From a checkpoint of a small mixture-of-experts model trained on Wikipedia.
Size: vocabulary 9168, 28.3M parameters.
Experts: 256 experts in each of 11 layers, 4 picks a token.
Training: 628M tokens, 4791 steps.
Below are experts of layer 8 (counted from 0) of a mixture-of-experts language model. Rows are named router (the router's row for the expert), gate (a neuron's input weights, with its number), up (a neuron's input weights, with its number) and show model dimensions 0-95. Each number is 128 + 32 x the weight over its row's rms, rounded and kept within 0 to 255.
After each expert's rows: a language model's description of what the expert responds to. This comes from a sample of Wikipedia text that the model never trained on.

# expert 14
router [121  95 163 121 121  96 123 143 113 130 226 142  98 105 139  98 205 146 130  75  90  93  82  94  97 138 110 130  85 129  85 139 182 143 111 145 166 137 161  80 142 177 150 153 110  97 152 150 194 141 146 115 100 129 101 144 100 116 125 120 189 184 132  82 172 181 102 109 115 144 133 155 147 102 116 121 112 163 156 149  97 100 126 145  95 147 123 151  78 154  95 131  80 146 221 122]
gate0 [ 93 132 148 141 154 179 160 190 123 135 202 139 129 117 115 120 133  93 147 100 113 111 156 172 143 142 117 153  35  61  74 160 124  85  97  87 216 126 142 104 119 137  82 131 100 102 161 160 127 158 101  95 143 149 176  93 110 102 111 162 165 138 111 186 187 147 100 102 127 115 135 165 178 111 118 116 116 112 162 125 114 177 177 132 131 189 158 152 105 145 146 151  98 104 133 126]
up0 [125 101 142 133  86 165  90 163 121 155 142 114 103 172  93 122 182 107 181 120 140 146  68 201 146 118 118  89 146 178 160 153 123 141 148 136 123 169 177 158 123 133 113  74 191  92 120 184 117 171 203 153  93  72 115 189 155  96 147 126 122 174 117 150 104 146 119 121 146 119  66 138  87 171 111  89  87 131 127  93 117 104 122 129  95 167 123 148 110  96 162 188 134 171 139 106]
gate1 [ 56  92 119  87 111 121 180 182  96 168 141 132  97 107 133 132 124 143 101 181  57  72 172 174 102 115 108 180 154 101 157 144 114 162 160 116 140 164 183  98 131 140 125 104 126 117 128 125 186 128  97 134 167 151  55 109  88 122 168 157 135 132 115 108 210 120 104 134 134  88 157 143 120 137 124 157  94 155 139 133  55 124 112 131 150 118  87 185 138 153 123 126  81 143 171  75]
up1 [115  79 102 125  95 137 143 110  79 161 155 161 121 106 151 102 126 100  72 135 204 132 116 159 129 164 122  81 109 165 196 142 138  79 185 171 125 134 121 163 115  88 154 102 136 118 118 111 152 116 134 109 188 107 121 141 101  90  90 171 115 111 190 116 177 111 116  63  97 134 156 111 136 215 133 142 130 117 113 111 145 146 108 176  88 196 128 114 114 113  78 133 109 103  50 128]
gate2 [128 105 107 129 127 133 111 157  82 163 182 139  86 138 173  95 158 140  64  97  86  91  95 126 134 107 217 147  79  91 137 163 194 162 120 138 127  90 184 111 191 121  98 145 149 114 141 160 142 171 127 119 107 142 100  90 102 164 130 160 119 187  86 106 162 135 130 159 132  89  78 201 139 120 126 149  98 111 146 181 117 162 126 158 109 116 122 189 104 154 100 121 137 186 157 141]
up2 [ 79 140 165  90 148 168  99 141 139 138  72 153 130 163 117 112  82 152 103 107 143  90 143 116 132 166 154 171 141 139 218 103 132 143 114 106  98 157 176 125 128 118 113  78  77 119 116 168  93 175 132 186 128 149 118 133 165 171 130  82 148 132  54 214 163  97 114 141 150 116  59 139 109 162 127 184 143 182 151 150 127 181 110 117 134 117 125 144 174 132 104 113 160 125  86  91]
gate3 [128 136 155  96 150 190 162 153  86 137 171 180 170 110 210 163 148 206 139 132 106 119 122 128 156  89  81 133 133  89 133 195 173 121 142 143 188 140 125 135  95 120  74 143  84 121 154 130 177 123 131 191 130 149 100 163 117 114 124 113 158  97 106 141 141 129 144 177 111  93 132 132  97 140 138 197  52 115 113  96 101 137 177 129  84 157 112 153 164 181  94 105 105 132 119 115]
up3 [132  97  64 149 143 149 118 136 148 171 173 156 142  84  96 128 144 114 141 120 144 163 127 119  92 185 145 181 211  77 105  99 175 127 161 141 143  65 142 171 168 104 102  93 111 107 123 128 144 134 199  72 148 144 161 163 159  77 164 155 131 136 118  94 141 143 149 156 128  96 211 112 121 132 164  93 137 145  74 140 166 159 161 100 111  64  91 106  97  92 138 124 142 106 147 108]
It responds to: Pro/con and é pieces. Prefix pieces pro, con, intro, impro at word start, and é inside foreign-style words like Pokémon, Peña, LeConte.

# expert 61
router [168 150 142 170 146  80 149 153 142  80 110  87 174  59 138 150  87 116 150 138 132 141  91 143 159 107 107 139 103  74  53 125 174 112 118 174 178  85  68  84 156 151 133 108  40 105 140  92 159 125 140 152 135  71 113 122 133 137 144 161  89 122 124 148 197 176 182 157 123 109 177 146 123 125 114 128 148 105 163 111 113 138 109  91 128  57 123 171 119 115 152 127 149 125 100 166]
gate0 [125 174 120 134 128 109 133 180 117 138  89 110 203  73 144 115 106 156 146 126 129 148 116 129 220 164 116 161 120 126  82  86 201  70 121 109 131 112 114  40 157 184  90 160  83 146  91 118 149 111 124 146 139 143 124 150  81 111 127 134 154 135 116 141 153 125 183  86  98 157 160 171 148  91  97 107 142 147  97 119 166 164 135 103  88  77 152 159  99  93 127 150 114 127 148 195]
up0 [ 72 142 100 125 109  90  83 103 117 157 147 159 139 119  83 139 154 105 132 159 163 102 152 151 140 105 118  83 159  71 123 105 126 180 108  84 119  84  70 103 131  92  94 162 135  96 132 107 180 167  84 147 143 122 119 155 133 157 152 144 114 160 109 169 131  95 154 166 144  71 148 100 144 153 111  82 168 171 177  56 109  82  95 135 190 121 142 211  88 112 135 134  69  95 145 134]
gate1 [ 81 159 213 113 153  95 111 153 129  89 133  86 122  93 133 174 122  74 103 162 154  94 154 153 180 124  94 142 115 104 128 145 128 104 138 146 130 122 105  52 177 120  91  94  55 192 128  87 158 126 131 119 164 149 110 105 133 134 144 109 121 134 141 214 169 191 116 151  87 140 174 151 117 139 150 138 116 186 153 145 124 185 119 157 183 102 137 188 133  89 143 120 110 128 116 131]
up1 [184 118 191 103 131 125 108  90 192  98  97 120 192 147 175 141 147 131 147 163 112 141  71 135 127 116 172 114 198 122  98 108 149 172 144 151 130 178 164  68 150 181  55 146  86 150 108 136 128 109 125 161 111 116 104 110  92 197 130 136  98 174 119 162 156 128  84 150 133  99 166 199 117 107  97 165 100  96 125 114 142 150 107 149 127 181 155 131  95 131 150 122 114 119 186 143]
gate2 [141 171 120 117 132  74 207 142 106 134 126 123  75 144 115 128 140  85 135 186 103  70 101 148 161  98 116 151 136 119  94 138 137 112 151 160 105  90  69 118 177 163 133 192  61 139 125  89 161 105  63 163 117 124 144 105 156 116 174 155 104 128 146 170 142 151 143 137 119 128 172 165 201 116 157  90 117  88 180 160 112 172 132 117 148 154 101 152 123  74 163 136 148 125  86 190]
up2 [161  75 144 132 182 146  93 201 112 197 208 135 132 176 117 105 130  94 122  69 106 151 124 140 148 126 106 143 164 166 171 184 149 116 123 159 160 150 114 117  93 125 110 130 144 117 109 114 118 113 133 140 122 110  91 125 111 217 128 124 120 174 110 103 134 136 153 144 126  51 100 126 105 135 106 185 180  82  76 142 147 142 137 137 120  77 101 106  73 142 138  77 165 123  65 126]
gate3 [150 166  99 104  87  61  98 129 111  93 122 108 134 171 166 108  68 147 139 112  82 153 129 127 206 132 147 172  95 111 118  87 126  54 134 121 129 140  72 114 135 125  85 137 105 128 105 134 122 164  82 120 166 123 171 152 119 128 115 120  79 157  95  87 168 112 193 141 152 154 154 109 107  56 146 161 141 161 141 119 126 105 116 107 121  60 198 119 113  84 170 194 137 135 151 158]
up3 [103 176 132 107 118 124  91 130 153  89 104 113 180 141 149 158 103 167  90 131 112 138 142 149 141 142 148 151  85  65  91 172 158 165 169 148 194 114 129 147 105  91 119  95 168 117 154  70  86 158  83 135  82  70  71 105 129 114 108 122 103 140  63 119 118 190 141 128 106 108 101 145 110 127 141 195 128 137 116 143 169 103  64 140 123  54 130 157  86 136  92 105 110 183 164  98]
It responds to: Determiners before roles. Articles and possessives such as the, a, his, her, their, before role or family nouns, as in the son of, his father.

# expert 50
router [118 135 202  91 123  92 131 112 119 208 135 107 113 120 174 111 158 107 154 159 114 153 175 143 141  83 189 157 126 139 157 123 139 124 170 140 128 175  55  99 142 134 102 107  54 138 119 140 176  83 126 112 150 192 166 122  84  90  99 137 155 178 152 111 177 134 169 129 119 101 154 143 140 154 149 106  50  96  82 164 153 145 103  75 127 142  97 175 136 132 107 164 135 160 139 151]
gate0 [104 151 118 120  39 180 126 120 123 169 102 117  77 106 159 123 166  90 161 160 120 106 189  94 132  80 161 107 170 127 184 126 138 119 134  85 119 189 102  96 114 144 102 115  89  90  73 157 135 173 108 147  94 132 103 154 116  77 191 138 120 114 170 158 162  74 139 114 114  87 109 155 117 164 126 153 130  93 116 161 201 122  72 107 149 109 112 128 130 120  92 184 117 152 176 105]
up0 [162 165 144 143 151 106 108 153 121 116 111  94 175 135 104 101 143 176 145  40 163 137 150 145 125 141 129 141  88  88 145 152 105  78 127 101 123 109  95 156 153 186 129 183 129 125 158 160 117 148 155 134 129 152 119 143 175  76 170 144 136 116 115 116 152 142 100 130 151 119 147  89  89 129  63  86 121 123 165 116 116 126 218 199 231  92 111 181 102 132 140  97 155 136  99  89]
gate1 [113 175 135  96 130  88 110  76 141 156 134 141 101 113 157 121 128  78 142 145  73 112 132 161 106 136 180 151 117 106 114 202 149 105 113 161 196 171 135 113 138 148  56  66  74 157 156 124  95 120 133 158  99 138 154 129 114 152  87 148 178 150 111 142 141 137  84 147 116 107 131 164 144  55 167  95 136  94  96 177 134 161 139  91 144 144  76 170 137 169  84 199 116 129 158  83]
up1 [162  75 214 132 112 115 123 108 132 153  84 162 122 123 163  79  84 140  89  71 119 131 170 195 119 185 126 142 142 126 110 127 139 121 184  66 145  85 124 108 185 120 115 156  86 126 123 180 143 129 144 124 158 172 152 175 154 132 160  83 140 207 168 125 151 114 105  99 123 120 120 119 130 159  95 169 103 170 134 117 165 168 149 124  81  90 149 157 116 109 161 164 183 135  83 112]
gate2 [106 100 133  96  73 120 113 153 178 184  98 113 111 108 145 156 157 133 149 149 126 148 165 133  96 119 190 103 170 139 185 137 119  70 178 182 129  76  65  25 143 146 109 102  83 120 172 111 148 111 138  78 101 119 125 141 109  85  87 141 126 136 151 170 143 147  96 120 167 137 174 105 163 144  87 118  89  89 135 112 127 168 112 108 133 164 121 169 174  98 138 121 180 153  93 103]
up2 [104 102 101 162  51 111 127 138 149 174 141 160 116 108 110 135 118  83 184 130 146 119 117 217 166 125 143 125 139 129 102 120 216 107 101 127 162  99 101 142 154 133  64 101 172 152 163 138 121 142 182 154 160 103 211 136  84 130 122 113 112 143 146 174 135 119 118 106 157  93 126 100  77 138 156 138 161 137  84 206 127  93  88 109 132 154  89 187  97 135 138 105  96  95 124 146]
gate3 [154 140 116 119 163 112 103 106 115 128 118 157 101  54 150 126  90 167 143  96 176  86 252 121 152 124 175 122 138 123 108 163 123 140 115 110 152 132  63  93  98 161  95  97 104 173 158 172 110 141 148 134  95 143 129 166 155 119 152 126 154  64 207 158 152 107 109 154 165  84 137 154 129 132 132 156 103 198  79 140 134 173 131 117 114  70 119 160 123 166 102 131 152 120 104 120]
up3 [157 145 172 117 179 175  90 111 165 133 170 139 159  68 113 135 135 111 134 151 146 143 152 122 138 162  84 135 153  79 125 145 115  95 101  90  94 128 185 139  77 129 114  81 162  85  85 187 147 126 113 116 115 185  95 129 163  51 176 109 168 128 106 139 119  77 134 116 150 114  93  60  37 163 121 155 174 134  63 140 123 141 123 145 119 121 150 102 174 163  89 142 114 131 133 116]
It responds to: Head nouns in prose. Common nouns ending a noun phrase after the, his or this in narrative prose, e.g. prison, retirement, future, city, season.

# expert 59
router [131 125 132 131 123 131 133 119 141 157 129 152 159 133 135 140 171 113  74 144 136 139 161 143 122 156 153  79  98 170 141  59 111 153  99  69 103 129  83 133  83 197 133 123 172 131 107 167 212 113 106  82 155 178 131 198  94 106  93  98 157 136 103  75 147 133 186 168  96  93 101  50 113 101 113 111  75 128 134 114 147  68 100 108  90 146 139 178 140 106 116 131 142  75 119 113]
gate0 [192 126 154  65 113 147 169 156 147 119  99 175 102 143 103 118 116 157 110  93 146 102 133 154 161  87 138 165  93  75 128  92 160 153 176 130 150 121  70 126 128 188 129 115 109 126  70 147 160  85 173  93  74 143 164 173  71  81 111 115 116 154  97  96 110  85 149 213 139  92 104 160  89 106 145 118 144  83 105  50 164 120 105 156 107 148 138 140 132 105 104 124 148 129 164 131]
up0 [205  92 125 143 141 147 105 107 133  97 132 115 181 138 144  99  91 144 133 131  65 121 149 134 127  56  68 175  92 176  71 146 132 162 153 111 166 119 127 162 136 151 102 134 113  93 173  83 139  77 139 146  90 146  75 119 173 128 159 108  47 135 130  95 126  93 152  72 157  94 201  93 107 136 129 130 108 122 132 108  93 107 121  92  82 155  89 116 100 147 129 167 110 131 185 159]
gate1 [156  67 138  99 125  98 171 133 174 126 147 173 132  97 181 150 159 142 128 159 156  65 138 131 147 114 120 127 127 191 177 166 133 146 133 110 161 119 112  76 171 176  82  82 190  82 112 117 120 121 190 129 172 181 133 102 155 116 105 117  79 146 173 109 156 156 172  94 187 178 135 111 122 149 142 160  97 127 104  84 116 147 227 110 103 132 117 129 152 166 105 135 114 121 121 140]
up1 [116 131 162 140 147 119 134 218  78 182 136 119 115 201  98 118 129 154 125 140 148 169 180 155 144  80  66 134 144  93 142 144 128 141 114 116 111 155 103 128 133 180 169 118 175  73  67 139 117 103 131 123 161  99  83 116 139  47 107 188 108 150 106 132 140 133 160 103 154 173 128 163 155 100 150 171 210 137 134 110 132 159 129 185 144 121 172 112 141 151 105 112 171  86 110 121]
gate2 [158 126 108 128 113 115 138 119 145  87 129 102 125 112  99 152 189 142 152 154 143 101 161 179  86 151 168  88 110 164 155 134 115 150 140 131  84 166 129 102  73 148  45  96 116 143 125  90 209 111 105 114 145 125 116 164  73 111 112 145  96 179 139  84 110 149 115 115 169 160 129  72 139 102 139  71  48 150 112 151 126 119  91  98 167 122  91 148 198 153 131 141 176 173  90 167]
up2 [142 112 175 111 121 152 100 133  97 131 126  61 137  56  84 163 128 133 147 157 125 165 100  92 134 109  73 135 159 145 201 166 197 122 140 164 106 115 159 138  93 158 110  74 124 126  84 100 179  99 191 129 124  65  83  75 130 146  89 136 160 153 155 113 127 177 164  94 154 147  99 120 121 148 119  88 143 111  50 125 142 135 115 112 102  88  88 149 115 115 119  67 129 170 135 150]
gate3 [105 130 118 148  66 104 187 141  74  95 165 113 120 133 118 109 117 107 127 175 121  98 133 141 153 151 216 150 100 124 114 110 148 152 121 149 113 130 124 122  60 185  73 135  98 115 122 133 156 117 113 127 151 152 125 173  96 125  97 156 158 216 108 147 195 101 158 157 126 165 113  57 133 130 140 138  61 131 141  97 119 136 184 166 163 142  73 159 194 121 120 174 142 166 126 143]
up3 [ 74 112 136  94 134 101  71  95 114 123  99 135 128 196 197 142 103 134  90 137 117  81 100  64 155 160 126  84 121 126 186 122  80  98 163 127 148  99 164 184 133 150 136 146 141 142 134 179  89 129 121 135 105 110 135 125 128  99 129 193 139 111 190  98 136  92 219 120 191 167 141 177 139 161 166 143 143  91 146 113 106 106  60 147 101 109 126 102 138 125 134 104 141 146 179 155]
It responds to: Place and time nouns. Nouns for places, regions and dates after the or in, such as coast, island, province, Australia, Edinburgh, April.

# expert 3
router [139 143  91 101  71 196 167 148 110  98 159 108 177  81  78 110 110 209 115 114 149  82 129 124 161 146 108 123 112  68 109 144 142 111 112 152 126 103 104 167 192  66 140 124 110 162  91 155 168 150 134 140 197 105  72 102 142  96 193 130 118 104 138  94 135  88 138 156 188 138 132 137 116 109 139 171  75 112 155 151 139 134 102 170  98 146 150 101 165 144  99 162 176 139 158 153]
gate0 [159 134 132 140 127 142 100 122 119 137 202 103 133 146  72 142  91 180 109 102 181 126 132 193 148 141 124 141 168  72 164 148 161 115 163 177 104  92 114 169 192 155 131  35 122 137  93 150 129 162 127  49 142 119 136  87 111 107 190 120 120 101 143 127 130  69 136 161 138 113 177 115 140 140 145 129 129  60 203 110 108 127 153 147  99 113 144 119 149  79 147 132 175 128 119 152]
up0 [115 141 103 202 160 132  81 116  79 125 132 110 168 137  80  92 120 156 116  88 115 187 137 130 164 103  99 117 173 153 140 161 123 147  92  96 139  83 151 135 161 148 159  82 184 112 180 140 146 137  87 199 101 154 172 131 132 156  95 111 187 137 169 150  82 166 167 101  94 123 127  94  75 115 136 156 162  64  75  95  90 145  77  75  96 103 124 122 153 114 137 147 121 145 102 147]
gate1 [190 117 175  79 154 140 136 137  98 169 152  97 104 121 199 123 113 115 121 122 130 133 134 127 116  93  98 150 116  86 108 134  82 138 131 134 172  91 142  89 102 155 142 146  94 110 110 103 164 166 190 111 113 155  57 127 125 114 150 114 145  86 188  94 175 146 118 137 170  84 164 160 141 186 136 213  69 149 144 177 171 136  85 146 131 152 119 101 153 149 211 146 110 156 134 132]
up1 [ 90  94 137  79 137  94 154 122 121  79 184 126 138 134 146 117  99 137 107 135 205  94 125 128 153 146  95 119 114  95  94 172 113 151 109 142 177 101 109 106  54  94  90 142 140 137 138 130 137 147 138  81 106  81 145 154 116  46 103 114 109 112 112  99 146  80 104  98 165 140 118  92 156 174 152 142 127  79 192 167 154 163 120 156 144 101  56 137 100 203 159 139 108 171 102  83]
gate2 [129 169 109  84 150 134 150 182 117 126 183 122 122 109 135 100 124 160 137 104 175  39 130 147 124 129 157 187 144  91 133 147 171  94 136 169  87 111 129 118 184  87 108 124  84 157  93 103 160  90 151 140 193 112 103 164 126 104 174 176 149  88 146 155 158  80 168 146 139 127 145  72 136 153 171 133  76 123 160 144  89 145 139 137 106  91 208 133 147 109 107 185 174 110 140 105]
up2 [156 117 126  85  96 192 128 109 150  68 152 162 145 131 132 111 103 142  43 130 104 135  93 140 116 131 156  91  99  82 118 128 100 148 113 177 192 115 124  97  62 128 146 190 166  35 120 130  89 148 108 100 150 140  69 169 164  79 112  75 113 143 131 105  76 112 120 128 125 125  77 135 154 175 124 184 155  93 127 149 140 182 143 132 132 164 171 142 151 138 115 142 162 123 142 160]
gate3 [103 130 143 133 125 143 163 163 132 149 156 135 162 152 150 153 144 145 153 124 134 116 225 149 156 121 164 108 133 106 160 177 167  95 145  89 193 150 163 208 173 102 120 142  94 187 110 112 183 168 154 120 146 148  89 100 109  52 120 125 120 129 132  79 169 103 109 116 124  95 166 136 152 154 105 194 137 165 117 152  66 115 126 143 118 173 138 152 160 162 104 131 151 163 201 111]
up3 [ 98  69 103 118 106 123 173  75 130  91 146 111 106 131  85 163 146 181  88 135 170  76 104 135 133 105 161 107 142 155  67 128 124 176 210  93 159  98 149 103 118  77 157 131 112  58 134  93 168 128 140  77 120 112 103 148 159 130  79 141 115 148 151 100 110 166  95 103 102 101  91  67 144 146 115 137  72 116 161  91 120 159 128 105 139  98  81 153  55 132 179 123 154 150 122 116]
It responds to: Slavic/foreign name pieces. Mid-word pieces inside non-English names and places, especially Slavic or Indian, such as Laf-č-iski, Panč-ev-o, P-aur-i Garhwal.

# expert 36
router [129 110 144 192 152 118 159 114 142  80 113  94 162 132 156 139 111 158 162 118 171  77 136 106 155 123 159 129 139  91  49 135 104 129 173 126 116 173  68 110 140 117 110 154 105 161 146 110  54 149 142 141  70 155 124 105 166 151 125 175  80 135 128 138  97  90 151 105 157 156 130 122 119 135 134 108 124 219 161 154 192 111 130 200 164 111 108 182 109  67 120 103  80 141 154 159]
gate0 [162 118 164 133 185 170 164 142 143 125 108  23 114 123 129 114 146 146 172  82 128 121 119 148 189 111 112 140 181 113 105 140 120 103 146  93 146 126 117  89  91 156 133  88 129 142 149 116 136 163 101  53 108 143 105  74 101 123 115 195 120 189 120 137 108 129 149 113 117 173 143 162 117 142 152  89 161 143  91 134 127 168 112 180 148  96 113 206 132  56 109 168  77 158 132 166]
up0 [160  80 162 180 155 146 143 158 124 156 120 123 137 121  70 153 113 119 122 139 128 148 114 125 125 100 127 176 125 180  95 141 136  96  74 132 130  89 210 117 126 146 122 131 179 136 126 160 172  75 132 141 184 140 112 118  86 128 184  84 167 164  97  96 106 106  95  86 118 105 151 129 176 137 116  80 118  66 159 113  48 134 159  79 109 172 151  55 157 152 139 134  96  85  91 148]
gate1 [148 130 125 209 118  82 138 165 116 129 100 127 123 127 122 175 101 131 138  53 128 144 153 170 123 131 177 163 150  85 108 175  49  78 185 123 163 121  56 101 154 105 133 124  95 133 105 121  80  97 122 127 129 119 139  87 133 153 179 100 119 100 141 138 163 117 126  98 151 137  79 138 137 164 112 130  48 100 126 178 143 188 140 157 109 154 117 117  81  67 108 141  68 128 149  95]
up1 [103 112 124 114 161 127  78 184 143  77 178  75 144 194 130 127 144 123 124 139 216 155 122 159 108 125 133 152 160 136 103 136 147 166  97 181  72 132 128 133 115 130 127 182 131 165 131  80  74 139 109 129 132 130 120 138 115 136 226  99 170 172 172 160 125 100 141 152 101 129 108 110 125 147 123 159  84 147 121 148 130  88 110 136 122 159 184 152 130  43 122 112 134 201 103  90]
gate2 [152 170 135 181 210  89 160 122 147 110 116  81 115 142 122 107 141 178 166 136 184  41 120  83 156  67 152 113 133 102  72 162 149 132 161 131 180 102  83 118 185 121  72 146 142 144 119 123  93 126 143 153  85 117 152 102 138 118 104 119 125 166 174 116 108 119 160 136 119 115 107 138 137 115 119 132  98 104 159 158 162  80 138 180 164 154 106 167  89 130 111 193 122 183 112 182]
up2 [135 164 121 148 177  76 175 144 127 109  97 149 126 180  69  81 151 146 164 124 138 136 107 152 181 132 165  78 104 126  94 177 129 111 146 142 146 101 130 134 128 112  81 135 116 170 102 101 154 143  63 145 106 109 170 113 156  95 135 137 151 140 224 115 135 144 128 155  43 115  88 158 162 106 117 166 187 106 134 176 127 150 139 135 112 150 107 164 185 115 111 154 119 198 180 158]
gate3 [142 167 218 154 159 139 102 156 106  79 163  94 145 123 142 111 110 186 165  67 130 111 133 205 143 112  95 104 109 116 110 157 112 127 149 163 106 165 125  87 124 144  89 111  97 118 129  74  88 154 135 145 122  83 159 157 139 101 101 175 112 158 157 108 154  87 150 100 170 149 103 152  41 109 127 166  93 163 112  90 123 147  70 103 113 117 174 185  90  69 131 137 143 138 102 133]
up3 [153 127 117 168 157 114 139 177 170  92 129  44 118 120 113 102 126 125 126 148 124 109 176 123 170 117 202 128 153 167  63 100 157  93 125 193  89 162 117 134 106 148 127 152 140 100 109 124  80 101 101 142 139 159 128  93  64 168 125 103 149 106 139 131  52 105 120 120 160 179  87  87 127 150 118 109 138 123 103 125 106 132 164 150  46 137 115 126  70  44 158 144 114 135  88 120]
It responds to: Main verbs after subjects. Main verbs and auxiliaries right after a subject, often It, he or a named subject, such as has, had, wrote, is, gave, said.

# expert 27
router [115 160 168  73 129  70 130 125 152 150 113 138  91 170 150  70 165 114 178  91 142 137 138  93 123 104  94  75  95 144 168  83  98  55  92 127 136 168  82 178 146 125 158 133 156  91 118 137 118 129 166 125 135 126  83 172 114 138 149 119 129 130 119 156 138 148 149 195  99  91 108 122  87  84 102  51 108 119  84 123 114  91  81 115 117 108  79 163  84 133 138 114  53 114 162  91]
gate0 [146 133 126 109 114 145 138 163 148 195 114  86 107 115 122 130 125 101 130  69 120 168 197 144 127 121 196  78 131 118 120 180 180 119 177 140 109 123 128 114 181 161 132 114 116 136 163 167 158 125 119 152 171 109  94  72  70  91 130 149 153 218 137 103 124 162  69 159 133 118 158 165 185 141 129 102 130 160 129  96  91  72 115  99 132 110  69 123 179 119 147 120  67 143 157 145]
up0 [123 125 145 115  93 176 165 202 123  92 141  58 127 102 155  61 117 152 174  87 132 154 141 100 150  86 101 113  84  99 165 102  95 119 126 113 120 192 100 178 135 158  82 156 135  74 129  92  76  85 133 162 162 122  74  81 124 120 100 102 120 130 127  67 119 100 115 138 180 116 124 106  89  93 132 109 103 143 155  99 143  66 142  83 128 120 133 141 150 177 113 147 133  65  82 151]
gate1 [194 113 150 167  91 113 117  94  91 178 131  85  56 114 145  95 108  97 184 108 176 118 151  65 130 131 127 186 115  84 129 121 116 137 129 113  98 107 128 174 136 128  76 134 112  67  95 186 104 128 108 157 158 148 142 142  58  96 110 128 124 162 101  75 177 141 114 162 134 117 152 191 111 128 138 120 124 131 109 109  57  90  84 122 161 102  77 121 135 177 155 141  85 164 125 141]
up1 [132  88 125 105 149 130 156  59 117 214  87 147 122 183 132 211 136  99  92 132  96 173 120 139 193  91 132 149 136 151  86 139 143 155 116 159 149 143 187 102 134 143 172 139 118 131  78 138 103 115  80 132 111 106 160 104 118 146  85  81 102 139 155 159 171 141  95 124 158  82 156  87 167 153 213 134 145 121 131  97 183 154 156 163  93  92 149 136 123 110 147 156 134 105  78 141]
gate2 [116 140 125 102 132 138  97 153  96 191 102 104 101  77 145  82 113 140 130 137 104  72 151 141 143  96 166 181 147 113 118 109 155 151 135  90 125 106  84 140 202 124 135 111 117  93 129 116 116 135 112 139 180 178 143  90 116 132  78 132 125 119  93 119 185 171 126 192 208  91 117 186 110 108 176 126  73 143 114 136 121 100  85 196 169 110  63 113 135 122 179 149  98 150 161  88]
up2 [125 168 168 118  67  14 142 106 162 121 159  97 121 126 103  99 160 118  98 162 155 129 188 137 141 105 151 170 157 130 124 153 150 175 113  63  72 115  86 117 153 125 132  86  94 123 148  86 164  98 149 134 131 131 128 140 108  93 170 175 158 153 169 129 133 177 159 152 165 155  97 144 148 138 119 202 141 163  89 129 127 166 100 160 117  96 129 136  62 177 156 165 138 132 100 105]
gate3 [ 91 196 168  75 134 129  84  81 139 114 142  72 130  81 158 103 115 150 127 105 154 113 146 140 180  93 108 153 170 151 179  41 181  85 158 163 101 141  69 144 153 159 130  84 125  83  98 139 132 152  49 135 133 147 115  93 128  99 121 153 144 170 145 165 133 131 151 148 103 133 158 154 113 112 130 148  59 129 122 155 120 113 131 158 161  71  91 157 158 138  97 135  90  96  76 123]
up3 [136 178 136 130 153 106 104 169 129 139 138 126 135  65  79 153 114 139 129 163 182 105 168  94  85 132 143 112 134 151 144 120 101 127 113 112 122  88 166 101 163 145  79 136  98 111 175 153 100 145 159 161 161  74 128 100 193 119 122  97 176 112  47 122 131 155 141 144 234 189 107  85 153  88  84 182  96 167 125 124 102 100  94 153 125 146 119 127 118 138 151  76  99 137 156 170]
It responds to: Sentence subject heads. Subject of a sentence, either a pronoun or a noun after The, such as He, It, The term, The song.

# expert 40
router [127 131 102 146 139 122 179 153 131 151 165  93 120  71 179 127 123 145 100 143 162 112 105 165  93  82 148 158 132 142 143 178 138 158  87 145 105 156 113 157  97  86  97 108 105 112 108  79 100 162 117 159 154  96  80 122 207 160 101 101 130 175 110 110  79 109  99  81 132 161 128  86  95 101 101  72 122  99 109  50  68 128 135  98  76 148 144 136 103  62 135 143 199 133 146 105]
gate0 [142  89 107  78 111 145 132 188  94 108 160  62 167 150  89  86 127 162 127 150 181 117  85 196 156 143 133 129 115 135 121 154 141 142 158 123 118  86 109 115 110  89  80  93 105 140 165  93  85  82 127 171 154 169 148 131 171 136 114  93 149 109  98 119  87  92  74  99 163 192 116  97  75 126 187 150 111 122 131  91 106 148 119  80  95 155 130 183 159  95 161 146 180 113  90 145]
up0 [ 90 130 115 131 111 188 116 128  91  70 104 116 174 127 182 172 175 171 179 126 122  98 169  97 118 103 180 143 166 192 115 145 160 136 164 150 107 124 122 118 119 120 134  50 136 130 114  76  80 171 140 137 186 114 166 103 132 122 159  73  94 105 126  95  71 147 155 176  95  84 100  95 139 147 158 103  83 102  62 151 142 117 101  95 149 183 153 130 105 109 126 138 134 100 100 155]
gate1 [153  84 148 125  78 126 159 136  83  41 131  96 114 147 131 178 112 155 150 113 132 169  66 152 159 108 162  76 147  94 156 159  71 121 114 156 140  91 164 166 125 108  68 115 159 105 144 156 125 129 119 181 114 140 103 190 131  96 114  82 120 112 168  86  87 136 120 147 165 206 126 126 132 111 213 121  72 138  96 148 108  98 104 124 112 130 113 117  82 131 124 180 153 136  89 146]
up1 [120 127  91 108 158 143  82 117 178  91 109 100  89 103 140 149 115  76 141 195 134  97 122 158 103 147 116 153  50 110 104 111 156  97  88 173  65 125 111 143  56 112 140  84 134 154  76 135  66 128 150  86 135 155  90 107  82 101 143 106 122 112 152  89 136 104 166 149 134 125  47 159 103  82  80 125 153 117  77  96 163  98 146  97 148 117 132 146 131  98 126 122 188 135 148  76]
gate2 [ 86 160 128  89 142  85 198 146 154 117 144 146 138  85 186 126  78 143 204 119 127  33  99 162 130 130 125 174 117 132 116 153 110 101 124 157 156 139  90 142 129 138  91  98 165 148 125 143 133 161 102 110 144 126 106  65 138  99  90 119 151 166 154 127 105  68  91 128 171 128 179  88  95 129  92 166 105  98  81  65 146 163 140 126 120 159 177 140 106 114 139 178 168  74 111 127]
up2 [104  96 114 155 155 117 129 128 163 171 105 111 148  51 130 202 145 130 171  99 109 143 150  60  97 106 144  99 164 115 135 112 144 177 129 127 140 186 144  60  69 143 162  95 176 176 132 147 129 148 107  54 138 151 102  87 139 101 121 109  81 159 138  77 117 113  82 156 115  88 153 152 165 174  91 164 111 150 112  86 139 125 195 118 130 181 164 115 122 128 140 178 125 140 102 124]
gate3 [127 106  90 115 107 184 243 160 124 141 141  79 115 132 128 200 155 126 158 126 150 118 105 150 122  63 121 193 176 114 106 171 132 132  90 145  88 201 186 110 131 127 103  92 114 150 136 128 141 118  83 128 124 135 132 181 155 172  92 130 150 143 169 145 117 105 136 146 157 164 185 118 102 116 123 105 107 124 124 109 143 127 139 103 139 134 107 204 116  95 202 179 143 149 135  97]
up3 [145 115 174 111 152 123 112 137  93 123 116 129 129 154 189 158 108  95 101  69  86 154 104 139  91 218 119 153  95 109 175 186 110 148 178 145 150 121 176 104 173  98  87  70 134  97 135 104 101 134 155 102 101  85 120 128 152 111 117 145 158 174 162 167 115  88 140 123 128  64 139  68 118 143  38 151 140 155 137 135 182 125  85 132 141 131 125  93 128 130 108 191  97 124  91  97]
It responds to: Verbs and modals. Auxiliaries, modals and negation before verbs, such as to, is, not, would, may, can, plus words beginning with not.